Experts of a small language model.
Size: width 256, 56.2M parameters.
Training: a variant of SOAP for the experts, 421M tokens, 6417 steps.
Below are experts of layer 4 (counted from 0) of a mixture-of-experts language model. Rows are named router (the router's row for the expert), up (a neuron's input weights, with its number) and show model dimensions 0-255. Each number is 128 + 24 x the weight over its row's rms, rounded and kept within 0 to 255. Numbers have three digits each.
Before each expert's rows: a language model's description of what the expert responds to. This comes from a sample of Wikipedia text that the model never trained on.

# expert 0
Category head nouns. Head nouns closing multiword names or noun phrases, mostly sports and media, such as season, League, Cup, game, network, Mosque.
router:146151134153110120126172088152140099147096155111135205145146152130091132155107137182148105114139126104163141126121126136140113124108111097115154127139109148154127139132065190111130143083148124104140126116130119135129137121123134105141134137133158099165094092132133151071119153165107104144141165129111121080086093118121104104163106156110157158118090133119158128143169174155089096150118123114106118158121144120146139136119160119127162114162120145078161103132155119144175075162113167103114151151158122111118162143108153114143133123109152122114110158138116114134086121094086147157116102117129117125159135146079136137132098156100087093102100113118139126134137149103141124141118132143151076149125110118130136146138147138098120124122127095115103144108141124172102051093112099
up1:152072147113156116100102116114116116132145081098123159112080144126141154210134123139120126128096135136143152101108136177080156142154148120086116154149125128119111160114157106098157119092128135132128083091145114109112129130135148076117108137115114136140094120180177136110126140137127111179063116107137121120146117072119108148139114155099160138125156125149102142132146167134134156118117157156159151148086131146166120090120169143127133166139136140110118114136162172152137146152159152117121127124115058109165140114120105067138144174146146161134113125165125170130132097137145167121127199130140126105178144142152136122148095123119117114131134136132131128112128135123124128134135155150097138102150131157126151124160144129160107114111141116146102093090131141142107167095100105

# expert 47
Leading year digits. The first digits 1 and 9 of years, especially after born, in, or an opening parenthesis, like 1957, 1876.
router:113123144139121141124131111173102119131092133122120130135119149165082149117132074116121119136148134099126120123137127100109101124104139112129140126150121126106101147145106109176163157124143153198157152143155099146079143122167126116134118080148152076128158128173101109138115130113140132180123144124123120135087145150147088120193094101102106138145136114100156149162153111135128124136114096136182108117146147107156139169147135110160149130127125109061109104189084089140112146120119115159163127126160102091214134147120133100104128125099132144123120123153166159091089162119145169127091080143138080132173106111134140162105130131122111144125125110137117138163139140139133161128103134106142145126111155147188110096127131137113124105122121148118137166128122098119118149155117134
up1:153135162125170111131149093154128131119131173149087155073122138123133104121109124103097124114154141118118112118136124160107102125081133148140104123136119170134119156133147149125130134117122117137115091128126098101134122136136156136103146152139143154152149125109123185093128143175092104097132110123138102177107141092134096131108086097106127147177122127139098131164110147140191091121100076095149116125135121131138140144156116113097115130138117113109127138110152120132139094097104151074104126145146107121163188061139152150125101173109114143131091113143145150152120167134132108147143149147080140122141121128109106131145182093134121160141084149147176088100104125162126099130141178120117106084107135118129170104074123101131112169119089135126163152131159089117127163155119131

# expert 44
Particles and spatial prepositions. Prepositions and particles after verbs or nouns, such as over, up, between, back, about, under.
router:154147156183107134130102120152091105141087109157133151153109121126133135099153112208118143113120095100160112121132112143115116118122142108132124152127118160131094150111083175136122132088146124108124115156111131082140188152149125102116107127149149117125115128162097152115140112132169113175123162138115095135104122093122136127158110159133115131109118154104118089097128170138149127142122148110089166132095121071132147122106160112121183101171167141098180138120126125117141098120118107144098128164145151120130128191062119113099151132125148154126103108129130154088117144077088113113118119108115097151165140155124137143110115170135076128150141077117188121163134124153137118113140131163149115131109158096122119107131138098138108136155135106100140157160135168141103104123124141
up1:165147175085092155146109113147104127151116151130084136104104135119155143112176116181116116112139111143125127148129133115149140111132138127131121151135144119075138119134112132126148145125121160130170128116116118135124147191115133114095090106124080119120086128167129156108150143100180106113066180170108108078122116168109149150141116138124104143125128138107083133120135134121148085175072124146125135104126141125160150145104086143145126157161188110150171145157140126136139132180110107114107139157152125108133117152081110123133184112145148160121109106103129152104087104179131107127119148113097110157168092131123108145154144152141145146194125128117131123139136167142109151097174124127114168149120115141143121131149106118124110110177133130096145175154146139107128128143136140

# expert 34
Verb and noun suffixes. Inflectional and derivational suffix pieces completing words, such as deb-ated, adv-ances, wor-ried, -ation, -ized.
router:159118114158107080102135113123128125149142166110144139120148106116144141051116130159124136118124139119137106111118109109106132168127159187160167129134087112098068116133104139127160161051153120160120120094112085129132164156143132116136096115123123137115107100135161111104166086184126159168123166133127130091131116121146107124164107124098137127127098091136132093158154162142100145152158149114131128149098163082141153127149140118149110151160111118137133145121139114123130181109118160132136086120180158127139151147110146116185140143129137117139123132114136159157135133106081109128111113104103169142096145109109124118103111155090105123117098078102191116135136135138150124125127153114118125136114132156094122117174172132145128158154159126095153116098165095165122143143126132
up1:114104090142149133156157120124131124152102132147117113086123132117149129113127131078113112102133167133107088168042110121124123130112125131155140144123075126103135138156121120131109144132162115143155149161124127179132134197120136115120136104127137179165132152156142181159174104125134160145135121136119100113144130149137121141133069104104141117124151146132111156132100120174118093075133127094136159162118145108139134122147118111130116123148131121110158145092126090108117153106101143163144067146098142105102147148154100131168116122151171163153165109138106145132122151163136150136112169122113159150087118121120139128134088095132154091181128076133075130142112178178148142115129118113111135133142116138124094152094160121153149087130137096141119072150140143138106109131122138

# expert 38
Common nouns after articles. Common nouns, and the article a itself, after a/an/the, such as population, means, way, chance, land, tax.
router:143144135141128134129164118139123090114087157117118170148139151154098155092112143122108128114144123090182106118120138135133127113106116147111118105149142154126076117125107130117114166108161139116120095106121101173122195178111121120135118127152154091150112096130112197161147118170151139186128136164095122085122114138131111113141059130148145116117108101110098109093136157160093137128150098160118105155135154107081158120135155153087139086140093147116127109132132105127177081115136145120136117160147143138120133164167179104125132185117119105147100124154124138163094103088094146138117114082110120136128149135116147135123109154144076135141133141124191162141126130115137138172092105122141100136115164125136161130137145124104142118104152092108149149133127126143096155125114155
up1:096115184133075125150134130134128143127087132099147142131129122168141099144164122114169144140129125139107140123151138127139056149134086170130137134111154144100125129124189114133129148119119129105144113111126127123157078095111106147128117147108150117138072115181098124185100117119141120118110149127122139093124110111109151109118128092105118144102150127184148077140121113124159076118106114128155148081096120114149157101135111135150125132164142086107116153135162120149120166110175109135136131151141093121108133135091074100106156105139089099101128099150109139142109105132152180135101108141118140154132154099108137145138130138131136140119128118113160108115140113186120194116129108089110133148086137127144159134113117100143113073132157120133117124097113129076177137076100152